Weights of a small mixture-of-experts language model, trained from scratch on English Wikipedia: 32 GeGLU neurons an expert, a variant of SOAP for the experts.
Below are experts of layer 8 (counted from 0) of a mixture-of-experts language model. Rows are named router (the router's row for the expert), gate (a neuron's input weights, with its number), up (a neuron's input weights, with its number), down (a neuron's output weights, with its number) and show model dimensions 0-127. Each number is 128 + 24 x the weight over its row's rms, rounded and kept within 0 to 255. Numbers have three digits each.
After each expert's rows: a language model's description of what the expert responds to; "comes before" lists some tokens at least twice as common just after its tokens as in all text. This comes from a sample of Wikipedia text that the model never trained on. Tokens count by the router's weight.

# expert 6
router:148080163134106150116157132124155192124116157108086113132146125129138139139150104107151119104146142104119123143106108157086143099168165102130084081135142117158131114063153107122118148124108142124108108121119123074152099147139149138111146151127150129157119160098124132081123153091116084076120113155106104122143135114090124145148124141120134077133152135094136108097136103081134124152106
gate0:105096157115106103131150110142157124128125134151115079153136109138135084148123107141145102110138129123122143196181112093143106126133143129172157124141222141143075108122130129108117144138080124156082141122088090136142133142115139101129127117135166127155146152118135167158101133127147103122135136148125111096142123129140115116152093148108084139147147161088153135094134119151170135124147
up0:148168133125143048162118143158117148135153101123117118118109146111131126148099125142126107143117097110143124085130158088179099105093083129156114127122096117116070097190082115143145117110141125139094155149183142133141108155101143156107157129172103154136126146118151133108091102127135138119129141117131113109117153145145123141112167119115143161112122100165144109123085136108124104120167
down0:141092121104119142084124149113099132136133142113144134155123139092119135112152167159116112149104157120159100156161129109127105125145155121140164110137148149168131129093110137127144113148048106204112156133150111158131096145123096127131151111153126117129138135157091151130158151082144108111109122141136140126142095092139178158135103162108152136159122152079122125150108157151140154071123
gate1:144092150141130126116132121167096135071121145142086094117108122167095136134143142104097125089115099146164123101135110121131143101103138157134089089096121151126112130161136144109105120102155074165110182132135096140176121146129174138170154104131117128146131116157088119110146113105157115110138124159172099099127084082147154093108111158111166130097121124117128117144132109130148134148099
up1:117133108117144140104096102130168121072137134147106093164155092125149110146135151111151116150134105167113124140158103138141082120160146084123105095085087142162114146074164137163104126110183103098117120160106150136127114161122165109105172168140116114158114123103145151085151127145169140116135094149120110107153132128164110120163130135128144161146117142140088102146129103148145129133135
down1:182119064093121161116128095134157106129153124131131140134146148087142109116123130160131149132135118115143128157129135106161121148137151117137160153106155132163137158106076114165122122110112127160147118151122118118076139111096127201157122120147114121138118129103131113169083153126121186118155155095145118156117069158137115141125120133157148112085126108172139085144118155116119103098136
gate2:108117114143182141145134090106145114111122128097146122145133085132135124165099136107164106091143103099115136120123134149133151106139098094143126112138111087135157066096124159130164098083091138153114150139120085121134161160132134084162134175142156137138148131095132111127135146148085160167112163153127114124157115130183134108154138117101154129164100159141162131131160119153121112171137
up2:153108149117152098135123080148113156119100141108128134132086158103147144093137120146101088163133180145159134122120148133101130115122135117120089103126122117140115124132135158154146081141109173087120129109184130161103117141121114083144116101152112133088145167122119100130080069136136135149153114107152084184108145149115105124166104133097108123126133133143111153125119088161130100139085
down2:100106174159189128095109123156180133135110127120148135109141091183119136146137153135092105195138124146109115143100129092088156167171130148121185115117156077125126105112146129128140113114125120131105126156131108102108120129134094119109146114157108106090087139123106095123143184148124110139127114107131148126110147141124141144124142082113084131152115117120131147136121102127150104080158
gate3:133121127158135135100171142115083149116124088126150118138125097113153174104168091086103120082110153124123079121107164110121175079129108115139130108103168124124134159169144143137115091126113164100125161139108144097112177104141141133126141124098155138128114128161110136104084152128099127110111128165111142123117176120135111151115083080116144191125126140145108133147139105146153116117138
up3:125128135134113109200122133136115123121135142080152095163163116166155102112137151112142152129103134131123115119151147087098134129122099129153155143125141132110143104150102132075194149182119135112146103164157137125126098144071085111144161111172125134126145061129088111136149128095155134117106133141124124122119133128141137106097134108144139115114101149122168100098111090175109124154125
down3:152118171139119119159125132132141108154105107144136102121156112093117074129103154156110125124141125086079168155118113128139107154164129151111126142160141177123085154111123185160129101177151098116171077099152138109125165115160120119075149138143123136132162142126126158134114130095106167125086117106185109107131142121120172096136146146140126122139120111137110109144159136132132101109145
gate4:171108143159066110078108168134090153097106104100116138113154103116121120143147147129152132083115122144122149116126128135124106162127169177127115102135152147113134109157123103136092142136148112134152168112136107149134120115170136141106072156111115131088133136155152122131124162132136125133164183145139108125113129150097152186173120113131140154107125141129113102169165139138117160121186
up4:126140161120130156124113106110141140152098152138143126126124130102091105128107111127122135118141128131160129090108106115171152137166167142099129118154083133111115143133110153123157109134105145125113161115115150117164137171114142180161123149168103141190136121112184144148139094147160111136163121129107174165096156150153115148130172166105128169163138124114150120114115152137122178190113
down4:115163136136107135084168139120126130116101111106113113164098102123146094051107113117140114085123131106115153141125168116140102050116122146107124124139107086122136151135140137151178134135156113134129126146167124105099136103136162179149123119105149166140105131108098120128143124094126128123136089114165133150156150119129152128136123100155120089162106123126181106129170123130133105070146
Description: Individual digits inside years and numbers, especially the third digit of years, such as 1-9-40s, 1864, 2016.
comes before: "0", "9", "1", "2", "8", "6"

# expert 2
router:139111131127073128109121137142158147093122149102097085079151136120140124128131122132135092158084117147116121130096138106072177123113088100177096129127131117147124137106114118100122139140162085096171114077141141138162098171167132133151150110115147116171147146135111156145132106136129129117099121150135133106102146076088127151132159139121130073122115097120144100101098167121125128116104
gate0:107117128110123073169104146125135159129145134120152088107102114144147151098118145107138146149150155132142129121107153123116137146124092068106120141155141106160112126089134122113132098109113118127161112134164139165116129122131144153164162132129167147150161146170145103102095128129139115175137150171131085146136120129138182085132136143139127167153116089114098160087090157086154144077114
up0:130114114123098106102175129096126082143148157096108093161141136163131164162168138138151099113139136096088134187095096124144118093167128108148160149155090116121121114122130163123155121163150130151120099166119149094107128093122116148087102170150103159155129160069135130126114127161168121142147122157096137144163141143098123147107106125128105145088124138147142120139149123124109144138101
down0:092110146083135118154105165113133133097124083111115132139114128170107125116147127122081086088128153119115122096125160105132129142100156146115122161145125122159112132154117103146125109141124116093094165082149126142138136130160123120163102074148159141123157167131170158098171072134148095117112120106138139116098159132124127132121163156119139147138103143154158099106084163100095109095097
gate1:153126147132167116120134128098125126139104177146103084126137109166121129117092112096156138156101123133161142090135153156120126128123141177164079135124152074126072137131138139151125129140140148129158078143088169122140117133164123131116113157130113145130121153088085132115149126145151156153106101109107151138138126113066159129141168125124134082115111184156148135115128154173146139151110
up1:104103103104102107108120137102123145135092121139148096159110111169136125107094163100127136122103137148120108086123125079165077135144121122179141097123139129123130128155135110109074177099133147114153144141098148127080126130092147131138092155130126165130084118129116106142145135083152145108086132098171133167143140119184133133124136146120109083130118147092139168138147132081130112095123
down1:157104160133149169115137143150150125108127101136133129140091130106139091156108128100106131094143148116172121162137122142131157129134174094107132114124107146155142129119129162163135167115136119151126091167181125135118161117092077130111120102152163103125123178109118074140079189144168115155137108152131158078157149143126135122107158113137137121125112133122122085135139151146096104088133
gate2:112124137147106167166099126112121147131151092126111130100091065153186086104131146121123133141154117126146124110151160154135146141121112172109123079068146135114135109090131137116151157123147143080117101125117152134150148135126136170106086142123133157142116119142146180088120153159148123106123143133085154169133121117113136147117115114102140090109082173132104114096086152139110125112112
up2:136093123136120128145113121085146131138148139115148122154152158157114124144136177147093163167140131179164162144189123133138154108140089097157137136136141117126134139104126107096085124146124161126140070196142118104115140115137129134123101141090127141139143142158159144120098122162138150116139104143083134131105095134136096119110125115107141170120109124185112150106128108110151083177095
down2:157141161144096103135144158112116129113111152096141130157124130163165139134088115155138156108094121122152121133128142108116131142114161118147102100156120128146106118147133137150086162120150100053110130140143127115142159119127115152101185131140127083181084115119113093180143148155139106139099136159146151122116143081083135131090134136101107121131131138095144169113113158162114182114106
gate3:150133164066135137103149119071072174129099135137116098122111134119132130141077133115109135113084104099133102145162114115114114118171118161149122105091136116115132080144149106152077146128144126130161156125074168126124113148133138130116117101124138092141081134138138132160154149158123103125148155079139119132129169114103169110146123130090110175135122148139133135140124164135113119140086
up3:161098103115103141148106118138100202125140183133133156114155100104121118137087185127107127136148133154128128169160124119161136132131088170135097149129174150102103115162120145124140071144080113157150144087106120148148113121093154119079156109143172137124097131105134130103107117147144147141091108081107108127119110100119116137150128150120129126141107114136101154145138121145142112098098
down3:093161150125111162114150137157135137132143122128104179159094156170142093093090117111161104139148114130137127140166109107118149165126068152143143147127118103096166146149143115130181147119132098083121150129139170113137114160112147151103157098131108107123091064124169133108105146118117089120124118100122103116119125113096145151123143149161138144076130152169119094111136099113116146146136
gate4:101110118080140148143127129144097129123154158141138106112128145168144076133131156112133143132104144122112089107092106135137093138153135144152149103126141103100097127103162132103100122110129130119100097123134130138137137127132159100200095085145163150167175136134153122162098110113123113096101111115074157133086102095158171166123111156113106133096128120173112103127107090140118106144096
up4:165114092174090105164130129122145121116171106151118124170108146121143173112131124154129128160115179188130100158146100118148164158107118093137129116073121121135101126127143118161083137157100112160114128138126122164143053126169133137122089107134101128129138137115118146109124104109111159079155112136122123157136091117156136089101128129146146118136142136117117149161163151140106159125144
down4:124181145165091100130118115113143095164124099148078142130151114114162121134134112099148118126091136112141108170127116096124083124100153136098119113087099144122106103131108132168104136116093147158110106149129130129143137120151144109143114166096138110135080146137142127121123094158183145118156137077131081143141109142140138147136151095129130159138126114089104169102163114127116205140110
Description: Section-heading equals signs, line breaks, table pipes and sentence-final periods in lists, tables and headings, such as ==Other uses==.
comes before: "\n", "-", "|", " The", "==", "The"

# expert 7
router:170117175138120121110123145100151164126107095095128123123129119137122137108095098117153141125168127144118175134112123143077154120117112149131069080119113104144117110125179088136117143128105142132123110149123142099113090141115131166125130139150142140155158137122135126097161151050156138104132140180093128149114123104096109106146096115130137066131122126066149120094091123135110131114127
gate0:140143162127098114109167109122115124146127117093126124127098108140116149174141072152153141118183097135131140200110098100142116123109138111130126166163115126133154102099174097166120176152128129130165125106125136098146103102123133172110167132105140164138123134112143159140139160109107142141133123164106116133127168080175122143129132099110133114123105141069133155112118157135121163166138
up0:131110117158113117104144186175099120167112111144156119145108129144146133138115120126129114092133114153147115122112091145127091120124155161119126109143167182142163130130086108167077146094109139141129149131144103120151145128120108097170166108148164103097071141176128126145119167134110137109116112111173119134094154094118100133164139147126135082166168108095130114118162131137125109111107
down0:145157128167111137114078098109092116129157168121132128119130144161133164150148060168139121123107111159135129163191120134150111147178143145127118113171099119156130124121149154144163122101086144130098163168098125078155135140137122132098122180143138116158131124092128128120117118109134149148089120118079138135116089103150131140125116124127153132146092127125084123132147171127152152160131
gate1:123099175093131143104136159081101091120071064159101116139129098110150141131110102107164109171160141107147144112130148142097158140112153136111114100078131113102149127125112123154121186130154172184101098144097094118111111132124143133130122130133126122171125120107135124150142139112150152111119159142119109135130129095104155126122146140178108122163078134095140109126125131148122158098102
up1:155122109119115124114156114116114088110098152134082145090166140109120127178145103134128120119097099145102108126175118154141141093101139107115147139141122124121159150133140179150146109155130140124173142140135149100163134141130145119112112157120125117166124131096096145172172117103170151112104147140091112136179180154139127177096108137119122167122148130122087097149126151142174127183129
down1:127141151130176179159105127126122124080143121129170132114143110146130100146200152159149139177110100079128147132131142102149137160121148153125136141121151103174104116098143128154085136132137123153176122135169094098172145115159120137140154094115160109147128184129076155100100130120104106128140172132125153137128128105127124125102088125089090141123115121131114135144143123110118091110135
gate2:150107146108174117142123105119166174155110144113119129144071117121154144088128107146101168095143129123120153106082148140111140149158129086115161138120125100127110125110139091170074163149107163093141102088094117124116113174119132164126142124144101192132147135139132101135151152082095118154104143135099156155108134117113140162129113123109138109137164131165110153162114133111115136098127
up2:170099113168136108135132134139111101112131104173123133107124085111158135150140115133108181139102121079135161122132172073119156136108155107122115144121105123120086155150116126132104101121108141109104110150155089123144114056138148191126110144161111097145118119125134123137111147161102110108133107119123072110139124125135142151147116121147156125145175133153116113188126118168163144122160
down2:112156150108144102114113146104150189145155136141137123140138153129125136133088112124121131107180175137138147141111115152122073158130112175094133105173114125145140097152135086082129153106117137119097126119090129089124122160093145143081117145170125087113135109114132080110112103107155130085166135176111151103120156113160097120142110136126127117125179139110116141082119105125131130126101
gate3:134115164153137108154081097083125136071157076103159099139128088155093105153090080134161139151148169164094152121184108151161161116121134115135146107080143104160115113140110148119173138122130129169115160095088144128095142111149078131142134152131109111152109153129123111125149112139119093121132102115118139108132120127128132121130129102131135139135149111085117171124103123088117131106133
up3:117148161165119136147109121086083146109098095168147113111102165138153124140132114159135130107120087185138125081131148105134114134122163141097129121152090141129142115161156115176172148072150127148139111135117169114145119149127118134106132131083108100149124146083119158128113111131137132122144131136111145120123093131148140089120133122153104053140179127179142122096111109135096110119105
down3:124132138105117129149145129148167112107151140136119093158149115158164122118099086149126123120091146125152150132147125157113120145133105126155098106097126118168199148125114114137124144080151144176144104129131125122166113099167171149141078128116147133131119130153092106153119130128112083125090121125120153147149096112138184155149154155137069126140120115160170117115104133101121143161187
gate4:156129163116172116148095149096122108134137085108117077131097111128167137116133130173121135097162147143125169141116112145113128090100129114132124113117105116133086163108135117134140189099139175100145126152159123113179081136095142111131107124105121118117118114134147138117111163145101111131176120170090109153112121129103137097162132136155102111157119111080159093090118124095154090129123
up4:148125125125174176103130108111145103137082097206123104115162164131135167105103157106116150144105107106111127112109159167111117122158135147113129143146141106134125133122118132063100122156136135161171156137130101151126145160145121112158135125141106124139139132095114137144135073109166126138104104093186158110151132086116135091120136084116128127129120176098141117093133137098109140124110
down4:121121141124165091123173167077135127143164101115149137145146069120112133114121147154112135147116129125138109161126138122113135136121109122130126111141098112149132149196146116102171131147162163124147122110123127178153086118107120168143153091109136115094119115173159106136141164147139131132139130120167133132109167097112106161131133164108088110166161136127192115137150132150099136126070
Description: Month names, year digits and prepositions like in, from, during before dates, as in "released in 2009", "October 11, 1999".
comes before: " the", "9", "0", "1", "2", "8"

# expert 11
router:149106140160138132063116145151101181111077146102122133140132115131085131152114111116124115144150126163086151117126103121047166147121115151162058141153119073111116124100150114120126153125106120106122109142137155138088145174112121141157118117128136129147121132118118112133123140102146140136135121171098107098138102123091120142175140125118169131143124127103105113099114104122097111082153
gate0:167128155130104157082119159134098138116111129104152146102103169121138077137134135085109127151135145149100131137116146121128129144152167164109117149112127118111127119117151185112126143135126128132144114145110089149135128113126140134140138142162115147181127170144176172132110134124098144177134067107189112100169146147096111127116124135172107136096120110172074130118125143103155143159109
up0:125105149147157150086148102123087130099096126171124134135076137159124113142100104156115105145108099136155184141082126158140143130141111099133138060148131152110112114149150144151083137135135103168125114131102114100123137123072131121131108101141105163138136113088125091170121114131129106074101148101151076149152117123168118161140136155099086115145146130128130133128148150126155116123154
down0:087089142103132176112141128143142167105156133145129131160148098140128105094113086153160148169138118143118139137127126127131152148127151138092146174130148124099082138170102116158123138121159141129120113147153101117149126154148145121149114099137131137104128157169115090135175119170101156121128133174126116172133153100108138165089147130088102093134114110165103117166163167101171146134149
gate1:117130091181135152128133132123129055091118129167133124143147123122089144121168165127096102106101123144122108090102118169145161145145139112094098126153093090124165148110149173125149128122154125088171136139121140161158109094160133141113106141092154157170138152133140156104124144108099132128119153143149107126088130130156145106114095089110153113134106121089099118086135098134122137130166
up1:077090088128121134121128109153118129141108151112139077120091092070104160122141136123139141167131090100117113122117155159093122151143112153120086134119109107151131137123154157097156125143081166144135115106140184149101117129103126136117153108129122128106136144103100091173091142087142165148124151134119095153113140182114150135152155125137108137100162174140126141165129138129112167135096
down1:118141172138094119082123099081119098123130102090124152137128141115116090102084113134124118105134123134213138121124114122149153104167114106149163133113109132119111139078114137168153137109146116147081141148162106093139138179125144137119153116110136096129171124085109184108133114130114121072111107120120125107140108096145157110100097121122100150150091114122125149138101147134094154130139
gate2:176112146165103111113158112153087138148126147111120151175174129115117150155060138158125103125122120134119088139161143159101139155100113121147158076135090128115145171107125117111104117124149158135134139185080113116125135116158144128204151080110135115122132135106117136146107143120137128176112158121092100154130156108138135140094124122146127104130139126094150122117137144150086122119142
up2:126173136120164089097130127130151133149120121198148121109143133101126123112129064147127106173108077132134113096103138128153142117102172133122153142144157106125093136103142160100111138111097167093113174073152176130110159145117146146140138145130132147113121115104138155125110169147161072130104168121128139164161131108125134109129108092120133116103118135115169142138142146108162106142138
down2:167132151131141117140160139097140140112120116098121102099147101134142133159091130114147135106127164158137142124130180103099135129143062095139149114140137082104097091131170121128101136115130172131165115138120117126106096130101153145094140074095095108097134119142140109102138149129149163088102120099108088129147121093099112135139119148128115104139151150154177142076107117190147135120127
gate3:112126111116137118102108127171181208083130149109134121134133113136109120171130136110164107096169105181133104144161108145127091156129101155120112089101100105140087140079118148190172150114113166100133122140158133157135103153119156130137109150141094164113110146113126116110137121155115119098101109144167122094120129103137117115143176126126128124096124151134153127139100108150121124129132
up3:146136107129104122160136128134107128104107090093144071142119154145140140143119162130158131108082152111168150137152155116129120132051126153151090093100144107102114123095139181117139135128085157114123127119165118103089125123161110122123076163094124080114151115139134097114106164106096111151112129110131079127132179168067116104109132133150123137142123106122105124137127131117119129132134
down3:113151104137128137112150081135138119158119140118128129095141141132120141125087085082168128140117105159132132147112108131144128114128142131171152155151113145152144133128107101115113111112052181145109107125074107133143104139143133130155136136116096132114109124135155085150132124148138167156107129104105106130126107179165095139074129132122133123154082087106114119107075123170107122064119
gate4:179079163134158162104130120124136145107099114168126172109155151147133094136115152120129155104091120167136137105145132145090119116126120157124119135106144104145116116156111169123107105158099122121108150106175162136130143138140145117144154134126108140144109156128128097080123164161145062136079110116144160142111124103124158137104154107086127109093168126101131095145129167081144148120093
up4:109162112106171132169103127125094149132140103117135104099074130088141124121115111132126103168140075134162144126205121117133129141129105086107134128137147141142153136129127134098175152079112131166150131108136152129117092133141123161136128083141116148089180110117147141115155137161081170114119114123147085156123102135137126086141102121137084132133130112136093151114107104169148121147128
down4:141123150125125127120170130134107117093114174119118068084115140117122105112074105125118113123149087117096130115121084149148116128104115070122121104177104087153138147107155132130142127111139158152121121118110154131142146171130111111093184124158100137125112147130125124118126146144099169117205114097138096112122078084164132148082124107156117113128129110113134153151110124150123135111102
Description: Spaces before years, digits, month names and table pipes in birth dates, scores and tables, e.g. "4 September 1985".
comes before: "1", " ", "2", "0", "9", "3"

# expert 16
router:173097121145098147090130181114103125117086135106113074151108140124107122102121105126125128173112113121081129135109136116099133087128117115137102075126137144174124121125135143112132098107133078120179123095135114145130128135112091148120140130149136095143145129127133109060131153081123123128080100139114117120121134139150115078130076105153133110110162143071118108102130157128095161125117
gate0:135098146126104129083130169122130157125099140127124080116106166111091076111129126115102101154114133205103136103114124112127099124127116143111126142100116164127115139096165153133115102099078118094135131103152162169122105100130151164122152144120151124149138107178137138119117144129116120131125110137156118111135062154142154114136118130174097092123156102136128145173159123147136128148070
up0:104160129110134115116111101126078107110143062089133115160104124160131125132139129127131123097103147123125150163110096155138149111085120150140129131132086096157126107137162126158148059105141142146159184111163138155150093142110114172108136098111174148095122123116150112121124124132117130109153124181127077142109108141101125123124165123132122108147155143122130153113130151163161064144128
down0:138098133131095116135139115113152124154118186135110107111121147133143143135115123092169137162167147160129157112097130094112105152127157116157145110093147129149145122138127134138148145120134137079120154110107143123103143120165113098111161130150085107148130078152105066122136120132153146178131129143107140104120153128117126103134092123139170099118140164114123040145111080160162161128105
gate1:148108153156136153125089125137104156180137146126142142137112135088141126080153156177149197124139098104115155140135181147129143129100140148087106140099144131161156164083138143137119157135133108115095128095061108124121146154135108138135130148131127115148122128111138113126124141086127098160161099114177076117118099132159153140146130120130091100165109098113141163127095144121130150133134
up1:098159146126117135161078094118112109120114126125149111120102117127163080188143081090144155158140137125130161121143081095111115141147136126150060133100130132093110117124094113086159152154107124107150151122098139134116079097162130120147160119155150067096151134152142084122150108152132146144144097153118126130168152134113112136150136100128129116103128118122145162102143131137165138098138
down1:178147124113111140108177170095116120123125104108123106127161136122102157131124124117160140088169127136127095137126127121134138169154093106115140121179149160116089110135160121167108100110131132165135089142130108106130107142060111123131111094152099118116134157094125135089137124126151144098131118142108127152142125152120146095069114149123111148103169151175067104159146165131126140119153
gate2:097128107141125127153124152155166127134128152106152084132132113125115125121094161156125116150100113113082110156166104117100106147158126108111130086123152194123130078130117134110125145082100147096151082109139146159141142160097117159111154159154135116153132170120124084128125125113139147138119112104087146136114127124131132134131150106158085164054121132068118117093128094111141146120117
up2:096139105170120106120115132135141153153134127106137111150154085109106165115129150148120100142134172103139145133141100154094157148108134082128139138107168139143111121076143132111108114164156111092138118114159095102157122140124136122096132137131133137174163143135108145155130151135145136160157104153116124160078176080148108064147108178149138126138119132153113139153095104142127186149151
down2:128123088139136153124111131143144099105142113143119153163111136065121094134148107106134160113113092131139119126134126129137121092153133153114115151120108157122201164133124135136097124108165124112080131171143104138153141087089136133143124132100097117114103147140132108138120141157062135108120142130185131069131132153146156143098120082126088140082143134089136135109139125107103094131079
gate3:146132136109133141135117124141084167131079143108092092131088118138132142118133071106124142134150110146126097123059122109126129183114112161125139103114131141147080101139117132131158118132103119137158125107168129116165198144107143161127131096106122138116170155083154071121113150138154132156140132098106130170110131125139096094093146098153142150124144152123118117125126113140154150078113
up3:138154160133124100124141117120110060178127162153130141118144118120162129166101130118140122110151133143154107088127067091147144104160118094109140146128117113150130129140106111129149144104135129134147119087123130117161105136133126137142146094112119128150150132146134134108136181136121126119172129112144105120116111144110152125107080114081143156163168082178168140105070172073153108120145
down3:140145131151122115123145105160143151112097101092135117171109130109105119126162101130129104094149093116156134160125107159135163131151114130102133133118171135174097130103132137095138135181111088146121125115153127130139189143133120134139148099116126114135151177119111133094132116099124100121099119175097114142164165137170169150122195135177155147123093148078133110131104113098135153122146
gate4:185104135108144123119159117141144126138175099125147101108136150127131146103116127145136136088107111148147133104129147188082138117162112129135140105104176132116113167082107142098137135134137101154126131117137151097107212121143089175110120150120146156125197163175136143121158166110113134101141125149115109120096133126135103083157131123126160139124098139138137125114129144099154135100134
up4:089114136126122130117127150146135121149127133092136148130104088117147072086153117105145156086116135116161140107095096112114131160107088179108104158113108134167109129136113090138158109114112165116135146113115110124130120107133124085128137150144133106147094097153137090163146155157149095086124162136196111134128139107156126177163113117173115139169087133142140122082154129142146115128118
down4:110122132100140161127127143118097125174140147136127165143105136089132148144135114113124096094149145109139151114117115105200147150158095165142078149133108099155116098127117152159104168090121122159111092134140096151133094128113105121174149154166110138093143143095113120151081139141127095145113121131143101148133079127089145126119155138094103156121093127119118123179149109126093102101162
Description: Pronouns, articles and conjunctions in narrative prose about people, such as his, her, that, which, has a sister.
comes before: " the", " a", " his", " an", " he", " was"

# expert 10
router:132082141130082124077161175095145160106118151103125096122110130118147132135140126122108089163111150135116148120175137116139164106148109110184085104127125084102099122126134111121111136112147110113145148083151117158122098164138122121146155168123132093130144132134123121155158103153114126131131110156116148091118120082074152168111102118087146068158126124139144116126128134149100161093116
gate0:119113102080118126124161148118132147130179132149110152139117126154135101137125159149161151141112155134127144140145118109126114103116117145091144109153100090175130110101131103181130153135107130159096139128171112133082159104153114152146167152123134115155114119092181133109165082178138105138111096123133179119154121135100138106148127121142099111145121075130111116163129103145085141180101
up0:089167195145159095148093087136099141114103133131175164099144195155118172132150110083136150139149177142154111146115145129111159139153103133131098121119110156087135119119091173101126106105124106091127112098154127110128113103135127120134177143111103116137134139096167128153110130118142133109129097104115119148121115150105149123112119123126109142088099135161119155163170128116140131095139
down0:178148155104118161106106163129133109123144096131139149150127142060134138128102149154110148096122075156156120155148109113097066120146145129120099142157141145131131182094120122142097098124103134168125097152121121112135092158128161148126112123132158120121137104134089152116132144143123132155142120105091086147105091107172129124137129179135122163155128176107110149091161152151108132129149
gate1:106083128114126131134132129150156122145108154118143138132121128123158117109123169114116103134120153165116114103158124177123158123104138136152106110117095149126078113106159118201116108116142156054106120097112129151106125124143122114131119141137114104117144158175075119164165150144107112129118161119114141156194116125131138130147144082136109116134066131120100129170117114117132187122138
up1:116095086078155099142136132151112122094142138163163074135144155127133122148137138073142144113145106094151147135155114095147135153136158145140153169147186150147153133141149095109153109131102118126131097116100121127145151120132111144148122121144132098172112137142140141159142100122092130094107111093067117123154122101118129088128175123162125146150155133135145115181092104139159096164122
down1:067131121148099117154155113152175130127106125116151112129079095106145123115124115114098095163130090149117102105090114152111132107131160110132149107098092134087092105130106142141135152105100157054135157122136146120121116120138128170132141147094118153099146102132118138094151114096152104150094131134138145107151111109126109139155088115168104112086149162178127102143156094122111146154135
gate2:096179096111117131117065134104121120132083125097106146093157110138141145152162094076142125131090140136142145137139148137106096135157100142155100109127123111137153109172128135118126145117132111166117073154147092110119109118141166133141098138090156163157128129105130135142115124147112103115143127153101139091164155119136145165101072109130148101162064147153152127146113143153143146101113
up2:134136130104143214121127123158118107137140117101138114137139133143147141131125125107131095121153167078154118093101147120119160111120143127163143140137116101128155154147126132115147116107078160101126089110087135141114134173146107146135143131118136097116090101126091110161163131148114099134074131093110105133108114087130164109130103145138144080120131131107159108079140207147139105123118
down2:116113127133128103138130100164093155138164104127122144150110126050099117086098164090147136117154153130134099118133115131121088154112119117142129139121145108097114156109153136145113169148122085161093133096158163148175119131114099118143104111149147171123106137126124114127132146117126107129122062131158133136169143090132125106134108124112118128159085114125123147181113108165100131109195
gate3:148089132125117141111111101149145110115127116131119145126167108156106128088146095129113159117119104158143145104161143123083162119121102120092156133117146142152121146111130137148114117100100112094124145135147162132163113134139137080127168157102172136106125117111099085186158148148139135087156143143106144141132126123134176140135142114175125083129092119140134142216093122142091152118165
up3:147098147135094129146147160098138147073136138204085154099102172161114135148149134109130122114131133109150127133176124094158141089119104112142095124135123151119098140121116138114083109123149153121142130153083124132135111125140149084161168117097170137128122112125121104142099110156159091140087123121180153149154111086107138137131112153113134118139139073123134110169145148171131130127138
down3:109140150126113114164100102128121152098114154131109126128107136140158132165132099118134121147158125144182143115165152152154149128106091111135128136105071131137125125172117094137125129089121155140099069128104157123112097177133122133130100142109150097136143099171120124154146138116141122155174153140125155060126106123162130151128156114153161171141133113096163116127075159130129115135074
gate4:132124156114155131084131142089160166108103140093140106103144155116130135127096146141118142132145104143134136106112117119190087132115125094147133152120072136143107157126104116154136164120140151120129136158141131129095127136151151138127118198132120124098098186081132157129126129139150098178193109082117156130092120142104157131137081131129122140135099110134170108132135122135165170138103
up4:132152102115156163104136082138181129122114108120072154096138171117141168116140121122124109165138127145172131109112147140127088124120140140131121076168125135154092143151114134146087145138140116163120113143165163111135168139130121093160198120127160157128172142129173157138099083120143121177095118134116154127134150124111132122112095126151099098094141143121141139132141099122173119132141
down4:177084112133119129130139125103141146169115157108150113110177126127135116125155107158104110140134140114163145136162165101180125139132148129134122142110151117107106113154124151128190134144145144107081115122107131142099135121145163093154136160113083098174169129129095149070141148120102158120153147130099111147090129137134140179099081104124132124151117128141146140136113158153128118155066
Description: Pipes, dashes, colons and line breaks in infoboxes, election tables and stat lists, such as Year:, - • Total, | Hard.
comes before: "\n", " ", "-", " The", "|", " In"